config.toml
n_experts = 32
experts_per_token = 2
moe_layers = [0, 1, 2, 3, 4, 5, 6, 7]
router_score = "sigmoid"
normalize_top_k = false
balance_bias = false
init_std_router = 0.00767
lr_router = 0.00128
n_kv_head = 4
init_std_qkv = 0.0281
init_std_o = 0.0
init_std_down = 0.0
schedule = "wsd"
decay_fraction = 0.919
doc_mask = false
Below are experts of layer 2 (counted from 0) of a mixture-of-experts language model. Rows are named router (the router's row for the expert) and show model dimensions 0-223. Each number is 128 + 24 x the weight over its row's rms, rounded and kept within 0 to 255. Numbers have three digits each.
Before each expert's rows: a language model's description of what the expert responds to. This comes from a sample of Wikipedia text that the model never trained on.

# expert 28
Description: Bare spaces, St, first names and word openings in names, like St. 'Louis', Peter, 'mat's, 'emp'resarios.
router:113139097126120120122126136089127135120135086125160139117107141078141129142112143128158086099160118151096129079122126099106130107170088126083140117075107138105132109176134119130170160117108127128121112138110127113132152112116152106140108128128110122141140107103137134052162164168118148114135158130155166103093157140076143147148127128126110139061112126140124094130102126119176107165071142132148102125154174134120149101148104125126085115172136170142149103129107117144108135116117094168123117141088133077144093106127119148132119146144134085132109120132137141154141177092106094132158145154146113114112112158106113145150145114135144139145167071126166104136108160090131094133104

# expert 27
Description: The prepositions in, with, by and a, plus syllables inside names and Latin species terms, such as At-wood and escu-len-ta.
router:103140087146144105120139126102127159135123111118131133157136125118141154154141126103153087112155110137168165121089137113107103114151116102102151114099115129107107131168100186154122188107119105134111125118135096130135154119147146149170103131128105122113157108073107122067138134115127152127127109154161148094133149129106168112152139136149075126075081114146111103129092125133122110133084169132112130116158145116099093124120100150155121095172155163156143099138121159151120155137122080111112135123106149116169117076107126149103101156144139110151140128166135102128137165097099109146143154174120134126108129110145073165112139088118125155146145103120144084099166143110152072118125

# expert 17
Description: Line breaks, colons, table pipes and field labels in infoboxes, taxonomy boxes and tables, such as Scientific classification, Clade:, Coordinates.
router:147114096138101105093095110095153154162128148090147131102122128115142139106162140108177081099116097107130117081076168127132088146220134095125156096102115129102122067151093110120137130116129142132131133139108097109098186144105103121189115131153095137139120079122112167117165137151102132116116095144188139102147114110143135120127141124132089098133140142119128105126080167154140135134116136119126097122137110146142115123141108141121146144154138151126128117128110133166109147128146110150104152131121164117162103116092120108146130165111148089134128105108118148135150174130075096128158159172137152109118119151155137152128126105150161160142154107109162148111135113087152131122138

# expert 30
Description: Verbs and predicates after to, would or can in narrative prose, such as urge, push, encouraged, took and led.
router:146095099132107094130055172137131162135128098126159126138121111105093143134187146120166111164132117124154145086107168113120111135160147123083162101102113109131114111163099107084104154113121104129128151139130109146120131124115146179120096158138136150125143087096151130126128133147158120136089103144131128130119125134100155128135131144139074132105111120136091118117096171144141141207114139097147130123131166123119138116152080160114130114172123164178156109152120134144108145137115101143105130148097167103179106100143137094093132167166131102182131140148137125130131145117128134125140145166119113127106155120104078147122139116095113158122134134113140097105158135119178066126122

# expert 6
Description: Final pieces and suffixes of words such as -s, -ism, -ist, -man, -ache-, often plurals and species names, plus table line breaks.
router:105139090149152106123139126099129162145126120109138143146141125112135138132146108102151087123135102138184152111090154121096115114153102096093163122106123133112109129172107182143133193119121118129118119119126086130127155117140146151162097137133107120123164111079111138064135152095142150122133113176159154114124161127099178110158133130151072124076085129155116090122094124140119102131092172129121121127149145109103097117121098141153124087175167153155136090135129161157105146135125101110120129122106133120183134076118123140115098143158139102146143138153131107128147163099097106142154142164126153135125127118143084152103152092117146148148140113120150091104176146127152084138124

# expert 15
Description: Table pipes, line breaks and list dashes in cast lists, see-also lists and results tables, plus adjectives like former, high, low.
router:112130120121140081128116140124131167153101106097158121132104125100148123127140121107148095121149128112145130093109144136118097107146104118113164110121106102095127093144101173110124193128104142150114102134131103127111158140120148155157110141130099115111148117111129127064141150145139104132101124133196146115131119133143151135127154166142106119093098130137103070129094132120119139160105135111124124117154169111110149109104114165152115138156145171138136116109150136144108121139122092144101146150117132100153103097154091125096098120143161100132174093106112129134149167082110095150186154174136097132099108115171121171098114085101123149165180101147158081126165130077145094121116

# expert 5
Description: Final word pieces and suffixes such as plural s, ed, able, plus line breaks and commas ending table rows or clauses.
router:111139089158130108120139150115107165130125115123140134142136126103132132140143102101150092118144099133171161114096149124101105107149115104102162101092131138110115108173101183157140196108127123127117130114127093120132144120151144151165099136125108127119154098085109122066128151122134141116138112146159157104109157114095184115149129133144073131071086118157126097117098131129113095132087171121117117126159136112102092124122094153147123086175166163162137100135107169149112154132130094132122128135108141116182103089115127139109089156148128105140146129146127112138140165106095109138139152175123139125108131098138086166116161087119134148151155110121148089117162146118143078123120

# expert 1
Description: Number pieces in year ranges, coordinates and catalogue numbers, plus century, like 16'00–1'611, 48.612'22°', ISBN digits.
router:113097082113097090097110138081107180115135105115148117142115125107116137110154119116137102151115123109144139114109131085111113140208095119115141104109107124116114108146123123135115142093088155114146115135107074141136123141116108144159106139147143172124135136147118124089150175142131146129114093158130156113145122142098167121137141112127068094150108097118114135116074113126146124157132178108129097150151164173122102144116114152138091123210137122127109103126100165154121143109110126161125125181111134126146114091117143075111080120160156117160127115140148104182127140134119107083161156161115145129086126100100115152134115105128134147171133123152120100132121101118145097107106

# expert 23
Description: Linking words like as, between, including, known as, and mid-word fragments or -ing endings such as consisting, piracy.
router:101140102148133110128128129109136156117126115096128135143129118120131142141136107108158081113139105125163155115094151123114107115153090098116186127098107135110119112173098177165147208129124103122113129102111106122128166122137149161160109140131104115133157109082091142077134136123138155123121114159155152100104147125089177130136131136150067132070088120147132079126098120126125114140085173131117129117151143126087085120130102141160121096173156154164155113138130147142115153138130091115116123127119135126184123087129127158114100155155118108154137135139120103124152166098100111145155145172138131115105125114144086165104133079117125143152146113137148103103168144123150077121122

# expert 10
Description: Line breaks, table pipes and section marks, plus inner pieces of names after a capital, like T'row'bridge, A'ene'sidemus, P'tero'droma.
router:097117100134146113092137146141084158127161149117137141141144116143167112132145134121158123125155099119164131120119157103096109094189102067129146105101162111122108083206128151142097123113136138102114168124096115133112115166119119149181133132136129145141121077126127151083120160129131139151130176152168150102113169124095221162105108150129087121129141118133130106153130134111118117152068145133099093125149114106132119102094141080144095112132181144141120115133130119150130130151146118116123156130132132097152133146125114150129136115129147099154126136102132125135163176160081136129137138187137113136121131134127115143072101120138157126135150143098128148167159151153144124131135

# expert 24
Description: Words in census, election and sports pages, such as age, census, season, Player, practice squad, and Democratic.
router:117143093217151124122139139120152150167093158104146142167114120111163179124157125110156123119108112092144190121114143161117095128125129117126144152132104126129121119140105160161122113071135076125105154141135134165090133140159120144180092142121082100134161162115123128114112143107109120138146126124157151097100111115111151078144129129095072109138138139157129122137113123118158167111073193117153143124158135102139094132141100136148127124124136131168147095138121113129141154132131112135077126158148126132124115125099097135139118140152137120125141146132108131118179177090083128126127116199135145103115100135139105134083134084113128135111101121131152140143124114149173105157134

# expert 19
Description: Full stops ending sentences or following initials, plus final pieces of words and first names, like years'.', U'.'S., Musco'vy'.
router:095139099138144106128141138103102155146124119110148125152136112126145123139152105106138084121143110110173162104091142137094120128142109104092159116089130125108115120184102174164107191121131127122113132117119094120132146101140146147167097141135104134138137095061103119074144150122143142116129117156167159102107169119089170127152130125160067142062084138149135101130099117133125099144100172120107115113149156113089101123127116148151116098172163157162137089143123154150096144137124086125116127112107134112161119082110129134108112155144127094164151123156122105146148159113106132139143155175142125125111124112137089165101141083114135154140131100120135088123154138128146085126114

# expert 14
Description: Capitalized words inside proper names of places, states and organizations, such as New York, National, United States, Southern League.
router:127156048154181099139146156123175168135117108118190119137104101092139145111154077118140096151137115124107151086118145143101093146123127107140099139147137125150138083158097179173136138111137121151141136143136131120133138101140152146147109146111105098155145106106110145117131141092127125139084139147176129067134135118121137105143150127139082114127092157152121092153105128141153160150072183079125113113157119147092086139116117147121140120144118137152146121169132149160097134126127086145126123143135156121121120113121116117128103153133145075128106109120101140116148174146099100167130125146148137140090151126137078119118135090109103142119161127142118089144144165109159095123140

# expert 26
Description: Headers and labels in entertainment articles, such as Track listing, Music, Television, Preceded by, Succeeded by, album, released.
router:125137099142106110138072137109188152169126124112120135118113116094160114117139080122135110153130105155149152100114167124139069161141135135133114105092155161122130119153097074137123171112101147132110123126119141130135142146125124154164126164098074121119138093127082127130137143092101166101114151121192124105143110121124129122117166141137103123114144117102105116132131095137101183114120191133149126130155142107126116142101116149136123140146109189137176090139140145155097126137124115135106149155179143125133182096115135115128101120174154122161124101188141125146158170109109152139158193120145164153108124126156116141120147087113144131099120110110120103139106158124149113120123

# expert 9
Description: "of", hyphens, table pipes, commas, pronouns he/she and numbers like three, four, five, plus inner pieces of words such as nec-tar.
router:106139095149139102101131133111124157134137110114141140149128122112135137143144111098148090111161104130186159119095144120121111116165108104110171113083115120115109122174107185155122189121122124135111127124117109124123152118145141140162098135123102135127160104075103125067134152117137146125126122162153148099105169123103179104147136145157073122064094114150124095113089123125112100142083166129121125115151147119099095112125104141152119087174156165163150097145128153166117152142132089128107127117120139124180118090115126144109106159144138095150145127148123109120140167103103104133146145175127133126104135097148075156122140093116142149144143101126153087100156138112153084125122

# expert 13
Description: Pronouns, articles and relatives in running prose, like which, where, who, The, plus some name pieces like de Ha'vil'land.
router:114136115146144107118129131127114147127119111115133141124133110120150147134141125122154085132144092138168168127099160123110115131155119120112167097102118126103110116179084177171131185132131104122112134109131124132116154094143132163169093127126109128108150107062097115076125149131126149108108115145171147116116149137101189109145142125160074137083063133142109116134091125143114120144099159127121125116157146117079095115133094153133099091163150159156142116141139146141120147139126074132116133132107142113189111084110133144125111139160138119139135125130127105130150168083092099143161148181124122124108136095147078157106144087126153145136146110121149097116169152133158078133137

# expert 25
Description: Pieces of Slavic names, list numbers like 1. and 2., and words after is or were, like Č'il'ić, those, Silver.
router:123131123187122124106130106159097116191107111125117170147119121122123137109137173125133099102118102143113183125092141116106091116150120133123160165112126115137133113134129146174132148148145119102145142135152105143117139143136134146136083148127075127141141124082090104093132117132115127140170121093163146107097126120122162066108128137164078128140121167170136105103059122121134124138060188133124140137125158129132133097139105164118135136172135127143139103152143126134163156123132120136116117121122143146151143035114160177138126144105149122144142124173116106137141168117097114107110144153135201103092125156112146150095132125123138120115124104134138115111108119126136097158138

# expert 11
Description: Forms of be, have and adverbs after them, like was, is, has been, never, also, in narrative sentences about subjects.
router:160158110116112143111096155121137149149150114122137164083124095120104139167140129087180102159144091099148142098082106121121091119165125080115194090130113103126100113176110099133128196135102151128135149160121104131122166109106132150116126134137119151110140098115109139090101148144144117109141104137136165082116174107123169081138132128119084121103103134126113113098102138107152117154096151094154110107164154128115138112112100142132110108128150122167132130140117151146098134102127082114113130176113173076144136109098141114108105147136135118152122114162096102143153161130087099142146142151138104125125156128101103151144150089117124147147128102113149136146125165110148067145133

# expert 3
Description: Words in sports results and medal tables, such as World, Cup, European, Olympic, Great Britain, and "+1" substitute counts in player statistics.
router:097099130146124139113157151100129160133111119146147158142142136145116156133139152125173083089164113128142190107076136109123113111107123079097142123123122098155118140160151138143116130126167144107158132111147133112082158149105151129150098175123083148137148121108109143101120149139140181135119150131179152112081171119142154127102097138159114113165130136158125109126107153101146145156094190137169128100165115109156086082121118149128131114162161186158161094159116129142115177133146117129109107120124111098155119122137170128148111150130163102110121109141117110143160163117109123128098177161157140118106133116156137127097125091141133104089147137128146126103138164147134101152099

# expert 21
Description: Table pipes, commas, brackets, "by/at/of/in" and == heading markers, plus inner pieces of archaic or foreign names like St-ir-pium.
router:107133102150139103116132140104123161131128118115139140144131129118138139148139110100152086117151100128170157117091145115103108112155104105099177115097118122111106116176100184150136192123128112138118127119116103128133152120150138147172104144133102132127159105072104126066135149116144151120131107151163150098108157131097176115153134125148068137072084117153128095124096120132115104139088172139114119114152151112088093113126101141155120092172163159161144100139134144148115153142124091121123126128103144114176110083116119148101095148141134101151150128150113101134143163096098104141150153173136128127120129107139078154112144085116129138145144103124147085111165146114156084127120

# expert 29
Description: Determiners the and a after prepositions or verbs, plus subsection markers ==== and words like progressed, consequence after as-phrases.
router:134152076144129095141128147104137138168143115099151123148114153118160137122179138121184102126154085134150173100082139099087124126155112072127168124099118132124114116148120163142127204137084087166167149146118081143121144111124159125126127160112073145146158114096106102073137155140143176140122114112165152117110167121103138145133102138122094135117145127157112097104096141103117143137089165129116158116118158138097116117135100133147137130175138152181138104125123137167092129132138103161064132117093161120144122092099126120115121175146130112128171110161077107120138153125108110118139136144134111104113139115150116138116145115140116118117145126121126105091117146132143117116128

# expert 20
Description: Time and sequence words opening phrases, like after, during, before, until, when, than, over, and sentence-initial In or From.
router:119130093143118109147096135120143176144106081112110153163124122119114167125114144097126092172123131128099148142109110087128088148173141103117152132140130098114094110180095116180145096125175133140141181150130109158134145097119131126165084148127129125144146101113134128109151137120140166109102126154133136083115146118109151126132125125137060114114099106153132101125083149123126135146127156099151098149137149136110100111134092147145117119136125172149134115133100128175081085117100129146125170134119146135151115105080091159135097146150166100153145126145173092137164161100118094154090150156096108109145119126118124150146132106109112125158135095136133061112138151122158082146142

# expert 4
Description: Inner or final pieces of uncommon names and words in tables and lists, plus year, for, Award, Creek, like Gri'sel'da, po'ult'ry, Bra'ș'ov.
router:115140095154148102110126135117122158128123120114145131140149113114139149153140101106160089119152105133170165112089149116109118113149100102103173107088118142116103130161098192145131188123116117124110137118118103119133142111147136158162110148131110141115151106083104119073144142119141146128132120143161156103108164111095176123151125142162067128074088121159132095136110123131120096133090170126112116118148145115090090112122104144153121095175167161153153092133124157152106135137129096108120113137103146105173102082123127146107095150152134108147145141142121101142138159098099102149145159173139132137113121099137076144124140091119128136157138099126145090098163145108160073132124

# expert 22
Description: Month names in dates and pieces of Spanish or Portuguese names, like de, La, Luis, Canc'ún', 28 February.
router:138144106127127142118147128113129164171122086117165133128133075122134153120139124139145096154148131086161163115079143146120108154137139116085135127128166160154140148168111109167112139114131155150173131177095147143086126123123176096162131113099109129183116109130090127117134137126121117140125142136172186102151151148105139153102101102137053097117110104116126124110141100145147138170134169111125166112122131154116143153140114141079118157204135149173114128121124145143103117121116124156119150148104191117135124146123100138125133120157129120135128107101094146158109168090063150127128134138115150117127131128137122120099143115148098166150129131138155088111159114090127099157156

# expert 12
Description: Tokens in British and English contexts, such as Sir, II/III, Hawick, Huddersfield Town, and hooliganism, plus paragraph breaks and commas.
router:122091104135138093077127155106121185106159091106140119124140138100116164127136136108142087157125121124099160123119137113092135129164143098102172111091138118108119122185133108128135126069117152103164171121121104160094148101109114126152094101114124142118133119105128129069127153138140150120127141159162146144128145136086141123130133144079080089102135087136105132117112131158124103152112166137140125123144153133127105128108109124121100099181152135154174109165111176156079156133140138152097138134115125111132117058116112113140082154152157117151116142136126091140130175107120112125099153189163105138116146089124116156148108117147119141135160104142129090116103121095112102148130

# expert 18
Description: Short letter pieces in the middle of names and rare words, such as Ga-bri-el, Nena-d, Eck-er-d and Ait-ken.
router:101125090151167109123156105109118157135139105121131146161154130124167137157132093084145088110145111133155136136113132119108116109144122111120160107110135130103108110164103167151135204106133130136098113117126111114131130114157116127178110086126085133143146086091091141081133155115131160119134157161163160116126142135112156129147122132135058137078097112112122110142090119159106114144109203158095105112159114128111089116142124116152125097187155143138142115132124153150128179129158104119113141121118126107164126100110102140125117150123157087152148127146124110134143142090097109139159143172143110131111130107161107139127117086127125137157148107116151110112182132112130054125116

# expert 16
Description: Common nouns after the or a naming a thing or group, like game, film, album, school, station, store, shop.
router:110132142174159092119078154090107158132113067084142165124091143127094130125134151117152092136148094141115170139083119128073116147168148108137115109105092105101125109128125120154121183127135115125116099160102142132110144122113133115144120118107102135126152105127129105088168169111151118112142109132166153110117120143124143092145144133144090134126128129114085103135098130149142105134121167088167109124135110130076126115106109148111128166146176197158153117118150159125088113098124101157125132117134139091154114109113133112126096123164109120166105119140144140149139166083085126094140145145138143127141101078104086164142137129143147163149163103135156115120131133093120073133135

# expert 7
Description: Markdown table separator rows and cell bars, and pieces of South Asian names and words, like |---|---|, Go'pal', Him'esh'.
router:118131094171140132133145129111152126162165153129125154120100173083123129119162126125114086149184090159146187091099164138120122158125094089114144121109164195112116113173105136145140154117129077134124150128121133129141179131127130122134125150100116120121148071096128126122182127109179166118145067148148130122127120135097150142080157142162074090124108133144083114140126134137123118131064182143112118094125154141112104134094108139147161177178132143138157129119141147099106140120120122111145108127142115141141152114128116117129108126149128141157157110124110092117132142088127123146135153151110157156094119120147110121133146063119121138149121113125105103135115105126158124107146

# expert 0
Description: Inner pieces of foreign personal and place names, such as Mos-lem and Ob-afe-mi, plus "and", commas, dates and table numbers.
router:108142090160133105129136141100119155137132121116127140145137136113130143140140113098148085119139103136169165115097143113117106113151117098099166110100117132113114119174100181151129196112116115126115136116120097128129155115144143147161093144139102119123150103079101117079134144136127148122120116142158145096114157121106177107157132137157069137072083141162123092132104122128109104125083170133132128123155152112088095129132100145146122103170164160163143108129114167153114151133127080128116120118092134117177109077116121149112101151146123111151133122148129099135144166093094113138143154174118134126099123100147073161131149085118129150138152105110146083106160144118151079132119

# expert 8
Description: Closing quote marks and apostrophes, especially in scare quotes and possessive 's, plus possessive determiners their, his, its, and of.
router:152123104131138105119125122110125161130102100098166131132138147085112144104121116118154122131119102122151130099095139103129093137155140073098150134119112125112125095132085148148141164143124117155147115132114101143126141103117136135175102122111077130124132110084116127096171137114122100144126082138157160120096103122144131103151167112134097117073109103126118065125127095177124135152098165110149113143127129142082114108128128159161135133164171138151168128105135163123111121129132123150152134130100117122162120070120121134106102171143121069178138113101103089135126189083095133129144149170117147139087124106146149138113103082119130156134173090114149083111154125094151112154132

# expert 31
Description: Capitalized institutional and public-life words, like War, government, Royal, Ministry, military, death, plus Black'fri'ars.
router:086126091125127100131121151114155147123147091124167130100131139104146154123132088160146085108166096105079128137112170138084135166143143118147191089110156121117105095152091137136126126080100117141158129122127114145114158101102115130134127145113103114115122126114084111108153119120136112126147137152154145122157120111125114119117166139092068121079104140123093099117126132160118129158109163121174141105164146118083072112095110146137106121151107158135146084125123143137102146143131100150131162135124129131126102059101094115118118108117116117155130089116099126136154170108125102124149149132097119154110128088101146189148117098079123124166135100112149079116122147139146089146148

# expert 2
Description: Scattered word pieces, infobox labels like Died, See also headers, years starting 19 and possessive its, mostly after brackets or line starts.
router:145150104170115126131138136088124170157131092082141144122107109143136142152133118120145102088120122154104153103118150121133127162176123136089142108104139111101129152150138132164141156085127108104122112166125113110122191107146102163162124125134091140130158108087109111099141154134138175129137145156158145121125163136096141147123149117123125114105103129123105114151071106106156146160099112118156160130161138141112113114136083146149145098166118154161145114118102141160109128105112085128106118131097149121158150101101143147137107148146123092141100112149156080164156187130115105139146165148105125135107153133140110164140084099172125172156154092102168106127113155090146110181155